python train.py --n_layer=13 --d_model=256 --n_experts=24 --experts_per_token=1 --d_expert=272 --d_shared_expert=0 --activation="xielu" --moe_layers=[0, 1, 2, 3, 4, 5, 6, 7, 8, 9, 10, 11, 12] --router_score="sigmoid" --normalize_top_k=false --routed_scale=2.0 --balance_loss=0.0111 --balance_bias=false --init_std_router=0.017 --lr_router=0.000785 --vocab_size=16384 --norm="rmsnorm" --norm_eps=1e-07 --tie_embeddings=false --optimizer="muon_variant" --lr=0.00477 --beta1=0.93 --batch_tokens=[16384, 32768, 49152] --seq_len=1024 --train_tokens=282700000 --steps=9025 --dataset="wikipedia_en"
Below are experts of layer 4 (counted from 0) of a mixture-of-experts language model. Rows are named router (the router's row for the expert), up (a neuron's input weights, with its number) and show model dimensions 192-255. Each number is 500 + 40 x the weight over its row's rms, rounded and kept within 0 to 999. Numbers have three digits each.
Before each expert's rows: "comes after" lists some tokens at least twice as common just before its tokens as in all text; "mostly gets" lists some tokens that are sent to it at least half of the time. This comes from a sample of Wikipedia text that the model never trained on. Tokens count by the router's weight.

# expert 6
comes after: "3", "0", "4", "5", ")", "6"
mostly gets: " dec", "=", " Coordinates", " unf", " His", " ad"
router:448441437488421525455488427448466533513424466511508537510481525414478420436522551509495521457526517490460563520550522497491456479530504438484530550503448430533488528544454521546559533508468520
up0:527433514444493518544424525478514506558521511502479500530523489477531463569439435465463496485534494504513470483500441486464555522397528474517491467434551524461478474553474479469546527461407480
up1:546532437515454538483506462474482572487507482492542506459408466470459472505514499492441474524554562470531585500532493560495559550529514505518490572518451430495559471535477495493481498524505525
up2:510443586535523507508504508503520416545499452524487488559540488483509469491529528538461453557486461570547524495603550547497521577551502504508557490513505506484522525515539467472553507499414533
up3:472547465396542495460565512515485480508477516474527539477490480483560490563481560538518552472452550490536508513504514543524528430520551488516532507508447462456559517589485537500499466509572573
up4:567506506478541518468485531453545497510487458561526456480519557581490479503539532525515511530490508414480503510586459488542528483506495563509493420502504513505514481520448529542520500500500428
up5:495520488448420472487503504531518492564513464540529458520507473520488430493477441525449525505528538468450378536495532520594573478472448450494544539471507501432554495619529456503554516500432467
up6:463529474507477490436494523460486463457477467506474515479505505545469515474514552499461527555482515492482346565495502503535581520475543451528485476554517408557559569604533518498472499480504528

# expert 0
comes after: " was", " to", " were", " is", " be", " he"
mostly gets: " used", " made", " released", " played", " served", " found"
router:476489486451461547486498506450496465505463448538444494524505456518404501505501596458436560386491501500468597499481491520511524453498478431529524496463512500466464502493531518512443506494393465
up0:584517552496534564437463550487495488528450518534535500462511555536549469520502504508467455414475497587463518471487464474498528467476532477478609532541542545508516452517491485516439486484462453
up1:510551464523451525561554485515512473462472486520526540513533535538497483462468520516505506463511442502482486473575545432445554507545510465449466495521546516484490536547455526463411463522500472
up2:518543473423498518420520545435541430470449497522438452545466522478550520545430478477501506489522462399583527484538528525514489540550495556566551511422517472501584502493471457501503494546460507
up3:530489479463438430470437496473439489504461510500458585505524532505539510551500482488467482494482543556454426514483533471500523580482508460415509395524459506581421510448486469531454562494492474
up4:501465509483512464416539493510516572478520496527490602480501518516466470485458504563488497542492413543490404531537546434529410505399518545440481461517446553485462495473486487513556550445454464
up5:455421498480564511493523501526504569463453424508512475518544549456524482478532503495456503525506485523471524500471532578520427486537546376415435531460508489513503525459561465484555507453498543
up6:523495559476464502461552520464519520509490539580512491545474451499484512446468494513523460517539562526481479494394446529539500477463542446476493484455474440457486513493480423422528508534486466

# expert 1
comes after: ",", "3", "4", "7", "6", "5"
mostly gets: ").", "\".", ".", " but", " .", " However"
router:469488480519498526429518507410482515395491519501472535529356539488453474505536456587493537511509501490475539455451511580507509515476529567520545491433576506555449530481520369565470509547452474
up0:503498489510502502506540378454519546519503570542500512484488496470523527507498524471482456483463489534427491533456464482505501491537513569525524520467492522462478455479442593547528445541562550
up1:518554512470487481473528535399373560535501548546504476465488462450481496492479538537483447482421597460513434493527514537564470482487488527515498452491597472531543501555518492478475470523502532
up2:499494465527507480480498504551410520442468457536512499442455524493528495454416501526518468473503540510483449520517482517491507424511511564447468439506535522495431497456517534484576566576444497
up3:470573435555466489428536482491487505490433451496481536434414484518513522542455528574520464556450529538460512435536476502572484500516566504528525569472468546468479515493479548505530521449543500
up4:506553542482510468484507426479538484485426473583481465412432503473479458484425497498491539556511513521510507526510483520516555466466534518495478489533511458535487431539459540500495500440438475
up5:466562499389517498489512479524498518466576465493481521515484445498519478505478513550498456554509482539525508477473440506544500512568508464537500501480407519558508415521520437559551552539466465
up6:500415482502556489450531457547449489567474517548543458497464497521475523506491546509494500531463423508508516482464498501459499560522514458514459533549508424509532481491450486452523549610504483

# expert 15
comes after: "1", "2", "3", "5", "4", "0"
mostly gets: " Ad", "Ad", "9", " Wal"
router:486484451573440461488519474490494484461490481632472503469435473470488472445551465501528555414422512471536586559531425525513419493526496562505508536452516442507518541504487464502404516388453501
up0:508468502504508536588488543563506467511520525526518454508454493537470529442478500441456432515532474454527535537445545533530480419531507515443437526509460465495490554552458437526504454518516576
up1:522505500564525488488556488581517540454556483534536496544497486535418509483475477521563473560512556461513410473496451474516478574504513537522513468480488503524397555485505515521492486475497527
up2:503389514469537496552479477484507573474457459519466392576484526586510449582527489553518500494503500477497511541522502538464499470426448503588528499494485521568456491494532440497532480456478506
up3:533534502484544516498471497411555480422532587590517470420492490571492513536496508550520496531507378517554508512551493578466501500496431432508465475450446534445498548482500501528532542523474625
up4:493552539564489518494459477493557465482536509509456530503476479529515524509596502494454509473555563550504529571477494494485550521494494502578447498529538462476466517505449446561425475474510585
up5:580445583474566472482502471445504489503496462469460579514507476566500473495509559511479533513471557512464542569485494480529418475480414470499543486503453423484521527488481534523456471516492481
up6:536557421482545509480494451484440568442510557528503542492511454464512510482514517462511539460536497518473574484557518490469438431546474521482502488475464539510553506530415483437456500462546566

# expert 19
comes after: ".", ",", "9", " that", "°", " when"
mostly gets: " It", " it", " This", " there", "it", "It"
router:457472481514456481516532466441545497542493533517526519521437524499503488551504510563487539392519523393535540494461551551469499435460492557498551491493575441522487528478519471555502503515449485
up0:453592481539485506490464479491506449485550489521445528520472531523498477493524484554410576500449510536456520519549488474472488496526507451523544423458587483452513544507520540447522432484496499
up1:515448556467475466543499528523528508484492552495495466559464499507486504481446480495460444585553436560570481520510538525462514440471459534484566535476546604460485450505540493485513463553494428
up2:455513526511435487559490465444492458490533520537501469476471525517481433451591537542496491528487526508490481436521469467506425459488559519473453509484475505521493465579466463525494535524434585
up3:427547568469487436443456459445541491470508476505500440512552454449512554534538483498488559460525481519517506466435578502479509487535495558450428489489530462541497500534565540445416484491545463
up4:470529412504513510454498487516520479449615458546547445470475534570485569487573549462535423480507564565413490520549437492583529494463527471500517525501539408446476476530447506471445535481560557
up5:455469509465421483535565485482537437530492577454475538477500507445501465533556465498487519494463523481530516456560526447464511495474513516500522481516453454532475554435531494515511453543522545
up6:529534481422543518516454521434555533505465502498496485602455450455478519523461533529506469585472540470446511411469440447502471545524543457484410566506547529539537483455397506486447620423503465

# expert 21
comes after: " as", " to", " known", " was", " is", " served"
mostly gets: " be", " became", " As", " become", " been", "As"
router:464518485545455487459498470428532499500501518521508512510422559451432497370504518605566508450514519422416532475579455532515523434443466519444545568488517503512424514504421499506581512473502497
up0:465495583493492487550566536512531457523464440500525528498463478474573505473490531507483565422489448472502462532516455504553488539533547545455495543479534601446498483519503472471525514493445508
up1:489511526449536474623494599546501475525474501520450489576503494535498487526519509454488521501547468496423560552518472518503496506533566509534547469481495467447481493476492488539495549535498525
up2:495534467510474538388524546563453487454430478501470528500533489441508455392512501542476532509502553442520477485445472518506543374465457467541572449430432452430488485464512456452544486462529478
up3:467537528472451506541518496543546438531512528496485480473478445523487546489546455401530472465519461512466490529608506514445532442416541464536482525483532472590437497587463473542517533500581538
up4:565510546527522476484507428517480513466527452527598483524497487509480501451496495454442542488486539425431487496545510465452482440479487504517493475523477497531456505485450434538542521525462464
up5:416528568549475492564410551443499483503501443486512506478563445511477530502482476464452516487516491534482485554548467452527489464466550466523519494449464436415462397526496419575600533494533495
up6:491516465493502511485522533466466504482491516498513536367496467463506453607554469476508465515524515511515643525465484507509573498494473494537407511535513518532565523510465527467558540486560593

# expert 11
comes after: " (", " |", "″", "°", " M", " W"
mostly gets: "R", "H", "F", " V", "E", "L"
router:410479421495494439479570489464494399530523499531470494511419491474467529568577509480527569490501447549524542441505477547487495505560515487502561453455479413438454541506526525479508519444517457
up0:448493475505491481429507494434543535492493518535455600430554402522504542505484480458558439522473503458548462525508450526574521547462507519458543539404495570475486558463478585501534565469500528
up1:490515489534516582508431477490488572535531501487487502534460580510485461403533481485489529522472472513481456499425494509545447495483503495496453474530580474513541511487524448511531456532516565
up2:526522480525491479465503472621480466520458537484529465491396518470482486501481479525565498466492515538521585447525468537528473462535460478450481604528546473474517480472563524484533499531494456
up3:454546474472567493435429451516452490582503501479482472540489505445547484529542559489559563541510571488441485488539514534437466545528511545510513530514503514457489464517489496489528515518485450
up4:433457494480531526540465498547516512508528543453460461444526547496447507552465545422508488505587477517410449523506463503536499504498479547478518404435484499523561454510494429610457477520483491
up5:497609511485499505532488488596455460571434429511519521494481490521486502545577558521464470540470462523449488504501539569511506498517476478395477435537510463411454417590517439456486464489571450
up6:511533422482500529456538532534484511481619497455486528591483504480547571492522495526492464518519503513424466483566498564557544428519548529544540498458542469473514490533523458428504528546468448

# expert 5
comes after: ",", " ", " the", " (", " his", " The"
mostly gets: " life", " family", " side", " order", " body", " community"
router:498470482567492480477519442468427479474535502544442522550479463520428554500541481531538581487432462563508575551458511454480459486565517513457499587454534499474528617520550514545483523508436479
up0:462447443511458513436567435484493513544577517488463452581475479494559456560494566492511508519539553514489508502556541497510368523490543509553539428433494490548495537532524450530507519541506575
up1:560595465544498503570478492428563458463540521493551459474475549490531467589433448460471520512481456503501611531501605487523492524492518524526530530546595633478506534521512511503435472503422543
up2:497418457595519441502472495448492474515540550496545469538466557494538399433505467441470476500522505547532519477557521553557458502548451428464495544513504466566547520477507505564477442476586582
up3:546509573412467518487560530486613543448498473488489521473515463481475474479400508525528531473479548442460469546514532530476520516495474456514504524587511497516462522557501608500490552581440529
up4:557519502507491561467549455504463517544508500486483493493392511526429439472475484487492524509461479488498461489468514473486457536451528498487565511536598470562444451536434513537507474461449469
up5:495513499503516480524480476545508497498481470490532470506524527507476477500515480496550478516474584523410529533519506513567511556426530444519542495482436491473451513556556516482506487503456471
up6:548466466520512512469525463534462553520529523506532481508474480504492532581517474484569545500447459421406500431508565526532445445556505445438444565476481465518506476561503470544517489516491499

# expert 10
comes after: " the", " a", " of", " an", " and", " The"
mostly gets: " two", " three", " new", " some", " former", " several"
router:409460512577415494505484453465505452420455429502509449487463464450503495504526451545516522448482466511524579515506525509512510487466517555517512518480497467510475558497564512518487517536471465
up0:447455499496487488489443484469493516515495588471499461575413480488552457551514468491558459495525538527524484514512453547474432462443557459452462453469559557469562538608512454510468518497509529
up1:483547529553505494539516447532490518546493474473522409507527576527414493564520501492586536444493474490502463529391530538570600545486512536466443492477487526443476386470518492542484563514519570
up2:492479465494516494555535495452513491446557560436550465540514530527520497528418497539499515511561479427510471473557489460394505483491603491521518532502496579487524540556487482498490493520506493
up3:470558536496508498445469451425507481497525466477502502520475534536442516494468504574502507549464497501527471556506539446519517451517460530567507394583495487578447527501519510526523530481383476
up4:472460493509530461482442536555522441491549514499514481516474496463547498483438521533518496543467454481508509466510468528482433505432461503450414484476514517496545466538503528412494482493504553
up5:472555489540635465429431459498492432505480476454490540494520526570585497475480431420517522464503505444432484459555454529468450486485476481523534476491520491484496494560499483446453478500555569
up6:552476483509504557425539524484438553559434558532475581491493473479517450467495464429531492462483438435521424540508505481535529463462512531470462500485501506481470589566463442494511566557469472

# expert 12
comes after: " ", "'", " %", " a", "^{", " People"
mostly gets: " dr", " Animalia", " sh", " Vas", " Fl", " prec"
router:448454478496444449499470481424507389458435471527441500519448502459467506464542527590527603443475467529457542506490478557474513513534499462525557542462503466490449575516556512537448481495446463
up0:450538482470528490529529500535552508531452494574498533466477536524459473423547540468556543491559504521494503541504539536409517544444482491505449476502505578527544516446497482542559534530500511
up1:481465524468509417453505526455522481477435515495505502454483482475504537547525506495458444498488494472454568483405455494455566493473501443538530470488476551535517470590487492484529483529467448
up2:425505539553549489504549499494480477525441466566556521506425469504454509479523480520542476543496594537544482486503440529498502444477551542538512483493523511494538482523556457473453449456546531
up3:541530522484564541590482452413482510469468527457505538457492512506477536496484523449523596452560469464498514487475539489541491581531453469482481578507568494413499509527536502541416460470467399
up4:451529505501422526527474484497448467514560464550536520433467540467506473536494488522548558447517512501546419451475600486388504534448518556491426565456525505545445519484471516597486495456444563
up5:448532538510457507531512444447503441464470533457512537553461510490504546569505499528561477523469476416503493506532427537501497481432474580539442463529581411525515502514538433536489486470492520
up6:474515486558472512482490515511486476529536507505524467482526472557535520537549519502509513515447486466519535479527504512602526531438479507480535552430472550562492500517499412519494531542463497